From a checkpoint of a small mixture-of-experts model trained on Wikipedia: a softmax router.
Below are experts of layer 8 (counted from 0) of a mixture-of-experts language model. Rows are named down (a neuron's output weights, with its number) and show model dimensions 0-255. Each number is 128 + 24 x the weight over its row's rms, rounded and kept within 0 to 255.
Before each expert's rows: a language model's description of what the expert responds to. This comes from a sample of Wikipedia text that the model never trained on.

# expert 10
What it handles: Separators between personal names in credits and tables: and, &, |, commas before names like John, David, plus country codes GBR, ESP.
down0 [132 152 135 109 141 123 117  72 106 140 118 112 126 126 120  85 134 109 139 133 123 165 145 141 124 108 148 133 129 133 126 118 141 123 162 170 137 142 109 154 135 106 166 138 119 120 140 142 103 146 125 149 164 124 122  81 141  82  93 112 139 127 105 151 104  93 124 138 118 141 128 111 188 154  97 119 104 138 152 125 140 169 135 127  90 133  92 132 137 136 134 147 141 163 114 187 116 120 124  97 146  94  98 164 107 135 140 137 133 146 146 139 133 113 123 143 131 154 169 101 138 159 156 138 118 120  92  86 127 111 100 168 149  86 163 105 108 123 101 159 124  96 137 146 191  96 144 153 196 131 155 116 137 148 159 148 126 152 113 181 112 131 149 107 119  89  85 119 101 173 158 118 151 108  87 149 137 128 146 114 154 117  62 125 154 146 101 119 134 159 129 145 151 111 158 125 124 148 123 123 168 122 125 202 112  89 106  99  86 169 103 119 143 138 114 118 137 108 146 103 121 112 117 123 148 126 103  71 151 133 164  95 176 117 164 129 152 132 114  96 134 127 164 133 138 153 100 133 113 136 147 153 155  98 147 117]
down1 [105 140 133 138 173 146 132 100 107 132 145 116  69 157 137  91 159 141 139 119 139 187 140  99 145  88 131 142  91 127 104 126 105 159 154  93 129  88 122  93 109 117 177 140 109 115  92  95 124 138 149 123  87 108 123 131 140 150 112 100 129 121  96  97 141 153 141 146 128 178 192 119 181 119 130 153 114 161 146 104 124 113 134 103 107 133 111 134  95 149 110 129  94 124 111 112 110 141  76 139 140 140 135  97 131 180  94 115 136 126 109 128 143 142  94 102 145 144 138 143 145 114 132 123 117 128 115 139 120  96 153 159 145 148 133 152 134  96 130 172 117 132 122 120  95 127 116 122 110 147 110 120 151 176 175 131 130 112 122 140 151 138 117 180 136 165 104  93 135 107 111 121 153 143 103 146 115 127 101 132 117 182  58 124 153 104 172 136 128 145 122 102 168 138 157 135 154 143 109  98 137  81 136 120 128 109  85 137 125 137 119 105 109 146 121 137  90 109  94 180 156 119 102 108 150 160 109 100 126 135 113  99 108 127  91  76 164 135  84 130 141 101 149  95 107 135 130 130 186 149 130 141 160 146 132 111]
down2 [165 132 126 128 123 120 113 125 109 140 122 167 102  94 107  95 119  86  98  84 125 163 159  94 151  99 122 142 136 130  81 114 142 117 130 123 170 127 122 175 149 156 116 127 154 153 160 139 136 125 131 136 126 164  85 150 105  94  93 109 120  84 124 116 146 132 137 133 114 139 112 120 135 157 161 172 135 110 136 129 109 110 169 102 109 108 118 117 106 120 148 117 119 134 162 170 135 133 132 143 132 122 165 128 117 146  84 101  68 111 124 150 110 151 109 153 152 129 118 110 155 144 129 127 116  68 126 132 136 116 149 140 157 142 139 126 157 144 169 142 140 106 143 170 109 161  87 106 133  96 160 127 140 156 137 157 163 121 129 154 106 100 122  96 146 138 181 112 123 133 145 148  76 123 140 151 146 144  81 154 120 114 118 115 140 127 147 133 146 126 104 142 166 120  95 161 101 145  99 146 141 121 113 126 130  92 126 118 156 129 143 156 105 145 145 177 136  86  45 148 121 146 124 104 100 105 153 128 124 136 145  84 127 186 129 109 139 143  60 140 108 183 141  70 119 148 108 126  95 144 111 120  94 109 136 154]

# expert 4
What it handles: Words inside capitalized names, mostly military or historical, such as World in World War II, Battle, Secret, King, plus word pieces like Sargon's arg.
down0 [124 145 122 149 177 182 152 123 153 133 127 131 156 122 150 136 114 123 162 152 157 136 118 137  83 168 135 134 132  95 117 183 158 129 122 103 111 139  71 124 147 120 164 176 141 112 150 108 127 126 120 115 136 123 148 107 127 143 140 167 123 108 129 145 127 100  96 114 104 104 107  90  70 134  86 112 144 156 120 138  98 146 107 127 144  98 136 143 125 148  90 138 167 127 109 145 144  77 137 137 131 135 153 130 103 139 141 141 115 168 159 120 120 119 136 103 139 104  95 138 136 116 149 155 157 113 157 143 113 143 106 145 142 106 120 133  84 117 142 159 114 121  98 145 121 134 154 165  65 131 165 140 148 164 119 132 162  68 111 122  90 130 115 104 149 120 197  75 136 124 114 124 129 128 132 123 100  95 161 140 101 167  99 155 126 130 112 143 152  98 135 129 109 129 150 146 119 129 134 129 107 167 104 159  95 122 138 110 126 153 183 110  76 140 122 100 120  96 134 198 175 115 153 119  99 132  88 136 135 147 110 110 113 122 138  99 102 101 113 128 149 108  80 155 173 163 138 126  98 104 117 105 124 112 148 109]
down1 [ 84 154  81 132  94 118 151 117 170 115 161  95 137  82 117 158 137 111 114 130 128 125 168 139  82 119 100 137 136 121 122 130 112 148 135 133 142 128 107 174 116  87 137 125 123 135 168 153  92  93 134 119 147 158 153 151  99 129 125 140 144 148 102 109  70 114 114 145 117 118 110 188 122 119 131 136 151 109  88 101 173 137  82 144 136 129  85 134 169 118 156 160 113  86 132 174 152 126 125 157 155 140 157 175 157 132 162 109 144 102 126 157 116 181 141 155 135 144 148 117 114 114  95 143 133 150 100 142 122  95 102 153 116 123 135 123 106 106 127 180  98 103 122 163 153 107 117 132 133 115 154 109 117 132 128 116 163  96  97 139 118 120 163 128 113 121 148 137 133 149 164 155 119 141 100 126 145 154 154 123 128 126 130 149  97 115 114 124 172 118  97  89 128  84  76 141 153 146 153 125 129  92 119  74 151  99 163 133 156  90 143 140 139 124 134  95 117 134  74 172 124 139 111 118 121  83 169 137 137 165 141 136 130 150 175 120 169 107 108 171  79 122 109 119 120 119 144 117 113 130 159 124 100 124 119 119]
down2 [ 98 117 122 124 105 149 144 111 106 148  85 156 177 109  97 152 125 135  99 113 111 142 119  88 114 134 169 124  91 155  89 130 104 134 107  66 130 147 104 129 136 125  85 143 155 114 122 124 144 119 158 154  81 138  91 121 144 140  91 104  74 133 100 113 137 120 145 136 145 143 134 145 118 131  79 149 120 129 148 125 134  89 116 148 119 118 120 132 119 117 130 115 104 111 110 170 127 103 142  90 112 125 137 153 109 125 157 145 121 118 132 164 176 132 111 106  95 162 150 148 130 183 124 143 112  97 122 146 138 139 144  89 139 119 120 109 139 112 118 155 111 131 155 128 128 169 142 151 135 148 137 124 145 118 110 117 116  98  83 135 126 133 104 103 120 129 121 141 104 172 142  98 114 120 121 158 124 137 103 126 125  63  91 109 140 110 157 142 106 134 117 121  96  93 166 109  66 113 141  62 107 134 177 125 133  81 146 115 112  99 137 108 131 116 201 168 129  95 175 151 137 132 129  82 143 130 149 147 167 142  57 127 158 128 117 115 100 128 165 143 122  74 110 143 123 105 103 102 112 120 143  98 139  97 133 116]

# expert 44
What it handles: Line breaks after headings or paragraphs, commas, periods and clause-linking words like which, when, where, because, if, that.
down0 [103 145 141 182 141 148 141 120 131 153 138 100 121 130 113  98 119 113 159 154 119 118 157 153 138 142 132 134 123  95  85 114 146 133 123  99 154 109 123  91 153  94 130 106 137 138 159 155 136 175 141 144 121 166 152 138 176 159  94 149 120  99 134 114  95  91 101 139 144  99 117 155  90 146 127 106 142 105 102  91  99 102 181 152 135  92 159 144 146 107 134 111 130 134 122 160 102 151 112 113 128 115 118  86 126 159 123 111 165 132 154 154 158 150 132  80 145 155 136 124 111 104 147 107 119 132 153 153 135 162 121 129 161 135 157 147  92 145 150 122 141 108 120 116 128 108 113 108 118 145 116 123 117 146 154 140 117 172 115 148 162 138 131 123 127 124  87 112 141 159 129 108  99 121 199 124 127 119 180 142  98 143  80  70 159 131 113 104  86 134 169 141  82 170 162 116 157  93 155 165 131 135 109 126 108 149 131 106  86 141 165 151 129 171 148 135 139 172 110 128 145 121  96 137 147 182 129 106 122 124 114 118  99 128 138 126 157 145  91 134 172 108 111  78 118 127 122 122 146 153 166  88 111 166 101 143]
down1 [166 166 114 124 146 106 110 183  92 145  92 109 138 139 115  97 134 135 108 120 114 137 142 109 137 149 104 157  75 124 160 162 134 131 152  87 132 142 121 159 151 166 144 162 129 114 109 147 160 137 112  95 168 108 109  83 118 135 162  97 142 141 163 144 114 143 121 160 130 167 129 125 166 107 136  90  99 128 150 154  88 151  97 161 137  99 121 154 135 143  83  90 116 128 125 154 142 117 180  94 121  86  75 115 156 131 134 138 127 132  96 164 121 127 108 125 156 135 109 133 126 163 129 135 152 120 110 133 125 161 126 144 146 139 111 121  89  94 127 118 101 115 164 116 136  97 136 138 116 176 141 154 116 143 178 167 148 118 130 138 103 120 142 166 124 126 112  92 118 115 140 134 117  95 106 125 111 154 132  99 160 172 102 146 184 144 144 146 156 117 149 160 134  95 124 163 145 154 183 136 136 113  89 146 158 116 139 130  91 135 145 165  91 139 149 172 112 121 125 145 161  91 113 108 144 110 117 127 140 110 168 152 131 123 105 153 115  95 126 120 122 124 138 137 165 114 124 153  58 134  93  81 127 134 166 138]
down2 [127 133 143 126 155 131 128 156 132 156 127 104 140 146 138 107 156  92 112  84 144 135 140  95 107 138  98 157  95 140  71  75 127 160 148 114 192 189 176 164 106 122 163 138 182 117 184 119 107 146  83 123 117 149 132 133  81 129 147 149 114 135 149 141 171 128 138 131 194  93 131 113 147 144 135 147  96 119 121 113 139 101 116 146 117 135  97 142 146 127 109 117 112 119 102 114 124 136 117 112 159 142 144 155 165 110 101 105  90 110  99 131  94 114 121 148 102 133 118 173 129 127 151 127 111 131 118 101 128  91 129 111 157 145 152 139 134 185 126 103 151 108 116 183 131  84 114 133 125 125 157 104 143 120 144 165 154 133  92 107 184 133 128 132 140 128 115  89 111 127 148 162 116 151 155  92 135  80 141 143 161 130 186 125 154 172 145 116 132 142 140 112 147 142 147 122  88 154 117 129 116 126  89 157 154 135 133 150 116 129 144 115 140 111 112  97 155 124 117 121 122 136 133 132 164  89 138  99  83 104 133 132 125 163 144 115 171 175 158 115 132 128 134 155 163 151 106 139 160 150 144 124 137 105 107 107]

# expert 9
What it handles: Team, club, racing and stadium words and country-code letters in sports results tables, such as Joe Gibbs Racing, (ROU), team, loan.
down0 [125 127 138 128 158 136 159 115 105  89  91 114 134 127 146 133 157 152 123  98 123  96 147 125 146 118 155 119 123 108  92 177 129 134 161 132 142 120 112 127 149 127 104  53 124 115 114 104 123  75 156 144 102 153 162 109 149 157 100 120 134 136 133 155  95 129 141  93 133  90 149 132  89 128 155 116 114 105  97 150 139 159 107  98 117 149  89 164 182 121 114 118 107 131 146 104 128 143 138 130 135 114 147 107 107 135  99 109  92 139 147 126 122 140 165 131 163 114 124 127 102 135 128 157 175 134 145 145 100 156 128 100 113 146 146  89  73 127 120 138 168 166 101 118 124 168 107 124 137 145 145 117 110  98 158  96 120 112 131 142  86 154  93 128 164 118 128 118 131 174 162 115 118 127 111 169  81  84 119 102  87 114 123 109 165 107 122 154  70 106 101 129  99 119 104 124 153 141 136 120 116 133 139 156 155 105 166  91 124 168 128 102 129 109 102  91  92 117 107 116 118 119 125 138 155 110 119 113 136 139 104 146 144 124 161 143 154  86 179 119  82 125 100 120 148 130 134 121  54 134 117 105  95  96 177 150]
down1 [125 101 130 106 162 143  71  88 117 108 113 140 133 131 110  54 124 117 108  86  77 130 139 115 161 132 127 113 128 158 145 136  96 122 147 144 111 140 134 138 158 141 139 116 172 116 139  68 123 127  81 167 136 146 129 123 125 136 115 116 138 155 112 141 146  99 161 151  97 118 144 126 123 128 152 138 139 131 150  82  85 118 153 155 120 114  90 134 135 169 110 146 145 131 112 106 118 141 135 153 119 162  74 128 180 149  98 125  99 140 161 152  86  71 154 139 120 163 102 123 116 165 101 128  97 126 103 148 125 124 127 105 121 185 122 119 121 116  89 140  91 124  97 180 113 114 116  87 123 136 114 124 127 154 145 124 102 146 117  90 118  95 137 155 117 147  72  95 147 131 142 154 130 147 133 125 116  98 149 132 106 125 108 126 112 155 127 140 150  90 130  81 109  82 105 115 136  97 116 117 159 111 129 136 164 136 148 136 114 134 140 160 112 127 128 143 169 137 128 142 114 143  51 152 127 126 145  61 116 121 150 166 170 110 122 125 112 136 128 131 116 109 126 104  99  72 145 122 144 139 179 139  97 143 138 133]
down2 [124 106 105 110 186 121 115 140 174 158 141 141 117 132 153  74 144 106 102  94 103 137 114  90 132 122 126 146 147 127 144 111 127 150 114 133 133 133 123 142 135 109 158 137 115 127 116 122 118 118 116 102 144  92 155 128 124 146 132 150 161 166 123 124 121 122 125 158 123 138 139 125 106 111 146  94  75 139 145 106 115 107 144 143 135 187 111 152 132 124 106 165 128  66 142  97 136  94 108 149 133 132 116  90 119 152 165  93 127 147 132 151 109  72 149 157 110 142 101 171 133 102 110 109 149 136 112 122  96 126 100 129 172 123 148 136 140 129 102  80 135 120  77 125 139 128  90 162 151  99 109 107 112 147 104  83 153 118 133 135 159 162 108 105 107  75 128 126  73 117 107 145 128  93 100  61  76 131 189  89 135 113  85 138 130 164 136 126  95  78 129  87 132 155 113 139 133 127 149  86 124  95 124 116 116 104 134 114 144 136 104 131 147 150 108 167 154 118  88 149 117  74 123 139 150 122 133 190 129 144 142 121 126 138 115 174 132 159 126 110 146 143 120 162 127 117 132 138 131 157 112 160 119 103 155 147]

# expert 50
What it handles: Dashes opening Species or Binomial name lines in taxoboxes, and field nouns like software, protein, clinical, Management, Safety.
down0 [162  98 130 126 126  97 108 154 151  65 106 121 115 125 143  97  78 143 141 124 156 122  88 121  99 142  89 120 118 124  89  90 101 125 123 100 117 123 113 121 123 126 129 175 123 140 149 101 101 106 110 104 100 124 166  76 157 128 127 111 133 173 120 147 122 163 139 151 164 112 139 136 118 115 108 109 104 136 155 176  96 128  94 137 125 111 111 136 121 129 152 141 135 104 108 152 130 150 135 168 124 141 135 157 175 176 104 155  88 129 107 124 131 118 101 120 130 108 106 126 107 139 121 102 117 132 128  78 115 143 112 101 130 127 132 127  87 135 137 125 112 101 115 122 139 122 138 115 137 102 146 126  98 181 142  98 148  98 150 144 148 151  89 110 108  83 166 128 109 117 123 119  88 108 143 120 163 139 105 127 137  97  76 114 135 115 120 158 141 163 124 118 144  72 131 127 155  91 111 110  96 109 124  92 125 126  92 113 109 150 116 178 143 131 120 119 114 169  74  67 159 152  78  86 157 148 130 162 114 104 142 171 129 137 119 110 103 158  92  91 114 109  82 141 116 132 103 101 130 161 145 115 112  81 105 157]
down1 [121 138  91 148 126  96 123 136 127 109  81 156 125 151 124 124 112 114 148 138 148 120 146 113 116 136 115 108  77 119 104  78 134 142 109 161 158 106 120 119  78 107 163 134  81 115 125  93 119 124 182 142 100 152 171 133 111 130 152 135 159 141  93  81  93 130 126 132 102 151 135 103 182 137 152 136  83 125 126 109 132  94 133 166 114 150 133  95 145 166 117  96  83 143 124  64 172 131  89 117 125 149 131 115 111 138  99 136 126 146 115 156 151 101 160 105 146 114 108 139 134 119  72 128 107 145  98 110 101 113 145 113 108  98 119 123 133 139 120 119 146 106 119 144 138 158  88 102 157  99 108 127 100 176 135 116 121 140 112 165 127 135 117 117 172 103 127 135 102 131 135 106 173  97  70 144 122 133 128  78 166 129 109 133 165 156 180 140 132 125 105 132 118 126 167 103 147  84 128 114 111 121  86 141 152 133  90 125 123 129 135 138 146 116 143  87 103 130 170 106 162 142  95 124 147 104 152 176 140 151  82 117 125 138 115 138 138 159 121 142  77 132 126 130 124 178 103 112 142  95 132 148 117 119 108  98]
down2 [135 107 133 150 135 110 132 124 114 122  87 159 124 132 146 116 132 107 123 119  43  99 127 122  90 162 133 124 120 149 102 116  96 129 134 137 153  73 163 132 172 164  85 149 133 118 197 114 124 134  88 133 133  91 135  87 136 155  95 111 115 155 141 120 101 126 112 159 130 165 151 102  73 109 139 118 136 121 127 123 112 134 130  84 112 130 112 156 165 102 123 102 163 107 154  83 136 105 107 146 142  99  56 114 134 137 117 123 131 125  89 120 119 146 143 148 127 103 130 119  82 133  83 108 138 106 135 125 140 158 150 109 139 134 128 129 127 146 120 123 126  99 129 135 139 114 120 114 108 132  60 147 128 101 146 144 100 164 146 123 104 134 116 133 102 144  87 140 129 108 167 134 126 136 146  97 112 155 175 146 162 121 170 109  85 157 114 160 139 147 168 137  99 132 106 110 141 166 136 112 117 111  86 173 123 135 124  79 159 121 128 123 120 109 128 131 131 132 146 104 125 123 100 108 145 154 137 149 131 156 124 128  76 132  82 147 130 123  87 115 143 108  95 111 152  69 112 104  68 152 121 123  84 120 139 124]

# expert 40
What it handles: Commas, most often thousands separators in numbers like 85,000, plus clause links such as while, although, but, and closing punctuation like ),.
down0 [141 103 115  86 129 142 115 154 131 133  99 105 152 125 116 132 138 147 227 120 139 171 104 137 124 133 124 133 161 144 119 124 105 101 124 128 122 140 171  89 136 104 116 131 168 142 168 173 105 133 135 118 135  91 141 155 142 110 160  96 117 122 111  76 132 150 114 123 168 147 120 114 150 105 122  63  95 114 120 130 111 117 121 133 149 150 176 148 130 105 111 171 134 129 113 177 112 115 152 148 109  84 114 164 119  98 107 141 172  84 143 149 129  96 120 129 151 136 126 147 163 135 135 138  87 194 130  89 128 113 143 117 114 103 127 168 146 130 144 167 132 137 130 146 112 125 111 124 117 140  83 125 108 110 118 119  96 139 163 142 131  79 147 138 141  90  97 126 113 126 154 139  79 160 150 101 129 115 122 207 125 126 101 127  97  90 102 157 117 151 165 157 122 111 105 161 126 103 166 115 131 107 104 130 139 142 147 173 101 143 123 127 179 153 133 135 143 129 107 125  87 122 150 136 119 130 107 138 186 149 163 149 125 128 153 117 128 131 132 138  99 167 158 146 125 153 163 100 122 134 128 121 123 131 139 145]
down1 [134 133 115 134 141  99 103 114  99 119 134  84 139 112 118 109  79 137 111 102 168 136 121 126 147 153 153 109 140 131 144 105 168 146 128 116 128 138  94 189 107 102  84 125 129 132 118  98 118 139 149 121 117 115 106 148 156 120 133  98 132 117 115 165 146 144 108 127 160 204  69 112 154  93 105 139 143 145 109 117 124 112 164 146 126 145 164 116 119  93 133 111  95 161 133 114 147 146 119 114 164 122  79 131 108 145 174 107 114 111 113 149  95 160 109 116 114 127  86 156 176  93 113 103 144 111 134 169 146 110 101 139  89 146 165 136 160 128 137 134 158  84 141 139 136  90 141 137 118 157 112 142 136 126 146 114  81  71 149 149 144 137 138 127 117 138 107 144 121 112 147 158 149 126 106 118 121 151  88  87 151 131  67 106 129 105 131 142 113 133 169  93 140 182 136 106 123 149 117  87 155 127 116 134 130  94 144  92 111 115 106 108 106  91  94 181  92  88 148 123 138 129 140 119 132 134 144 137 129  99 152 135 150 164 107 122 114 188 123 153  82 146 130 143 102 125 133 170 140 121 142 119 128 164  83 133]
down2 [144 146 146 125  87 124 132 150 156 123 129 127 148 106 145 112 136 112 109 141  85 161 146  76  94  83 129 148 132 161 171 107 138 186 161 128 113  88 139 154 148 169 162 138 155 124  82 126 121 134 135 142 126 142 119 115 143 159 130 118 127  78  91 170 135 154 123 124 128 147 110 139 170 152 116 111 128 130 118  85 165 128 148 136 134 116 122 105 153 121 174 111 105 130 165 179 125 139 151 160 193  66 131 129 133 160 136 124 135 154 125 133 169 167 128 117 101 158 113 137 142 144 126 139 122 124 142 129 108 103 166 158 137 133 158 124 155 121  84 105  98 137  99 119 114 106 124 190 108 148 123 127 145 161 141 133 125 116 145 165 132 168 110 107 161 108 124 141  96 112 112 163 145 118  83  98 127 139 159  79 140 170 133 168 147 137 147 121 138 130 110 117 138 121 127 133 142 161 130 128 125 100 122 110 105 113 125 126 105 103 111 164  97 132 104 128 122 112 132 161 103 108 135  77 120 135 163 169  64 120 136 140 124 135 145 123 121 114 152 148 132 114 163 115 128 137 121 140 194 166 146  69  85 134 102 140]

# expert 55
What it handles: Capital letters and nouns in military units, sports teams and codes, such as Army, Force, Squadron, Columbus Crew, B-26.
down0 [115 136  92 113 114 102 119 125 130 109 121 112 156 121 118 127 105 151 161  79 135 146 142 128  37  98 132 159 119 101 121 156  98 122 143 179 123 113  92 123 129 143 105 104 116 121 102 126  92 124 130 133 150 150 129 128 188 120 118 126 135 133 144 119 137 122  49 110  94 133 164 112  92 134  88 131 114  95 110 128 153  99 177 120 117  89 116 116 138 137 104 145 131 142 140 142 127 140  99 126 111 185 140 122 113 136  94  96 167 121 124 112 149 165 127 152 122 115  77 108 177 112 136  97 107  97 149 113 144 132 130 115 116 134 129 131 132 172 100 137 120 126 116 127 119 155 162 159 108 138 162 136 172 126 111 168  87 111 100 132  95 128 153  89 149  96 105 126 118 124 107 105 126  85 149 135 107 135 147  90 143 132 137 123 105  91 142  87 120 131 131 102 149 142 173 109 129 118 124 146 141 112 134 130 153 129 152 119 112 120 132 130  88 122 114 215 173 117 154 100 162 141 158 138 130 111 113 173 134 140 110 119 124 123 100  82 124 147 130 104 189 115 157 114 116  93 144 128 112 118  93 114 148 169 136 167]
down1 [115 121 116 108 155 157 142  79 126 135 111 152 169 123 124 135 128 124 148 137 130  93 193 155 146 177 135 106 161 135 133 123 131 104 101 146 115 135 112 105 107 106 160 198 153 167 120 149 154 110 139 186 158 145 154 120 164 138 135 112 140 146 120 127 145 117 142 146 160  97 112 123 161 153 130 127 126 130 150 114 154 146 154 121 133 153 140 153 169  90 107 104 109 110 160 147 151 122 119 113 142 110 129 176 140 117 177  82 175 150 145  97 133 160 134 122 139 138 123 141 132 110 108 131 145 144  66 118 145 139 129 127 131 139 133  80 127 144 141 136 145 124 135 145 141 106 148  59 136 159 136 133 123 133 161  96 166 126 122 124  90 137 131  79 136 110 130 139  86 126 124 132 102 147 137 123  85 113 101 160 156 106 119 120 145 154 126 118 127 121  94 185  86 126 109 129 126 143 110 131 103 126 109 130 128 161 178  32 146 120 113 140 133 140 137 125  97 156 109 152 156 139 123 100 110 137 146  96 160 118 127 165 136 140 129 126 160  84 155 128 125 158 156 154 107 194 115 137 142 162 120 112 160 155 117 131]
down2 [150  87 125  98 126 134 119 122 124 136 158 164 136 118 151 118 151 123  73 130  99 127 147 127 119 140 154  94 125 117 115 139 130 140 129 109  75  90 139 102 131  91 154 148 105 147 173 117 120 101 146 137 114 176 156 135 107  98  88 142 125 112 118 126 171  93 122 171 142 104 133 154 101 123 120 138 136 150 113  89 153 129 131 100 122 140 100 156  80 129 143 127 145 106 111  66 146 131 133 143 134 141 122 123 138 134 148 120 131 127 109 131 105 115 150  77 104 165 124 115  85 109 146 126 143 100 131 135 126 135 125 114 116 147 110 156  95 171  98 124 133 171 144 137 130 141 102 170 156 149 142 126 115 146 128 156 130 116 138 139 162 136  92 128 187 122 157 138 123 135 137 116 106 157 144 136 124 126 152  87 161 113 208 174 126 107 145 165 149 176 129  87 137 103 146 156 129 102 163 135 183 144 131 120 126 118 135 156 129 136 155 180 119 119 159 139  95 133 125 108 112 124 127  90 139 130  94 154  89 129 139 133 126 180  98 137 142 150  70 154 132 119 115  98 155 105  94 143 121  75 102 137  61 104  93 132]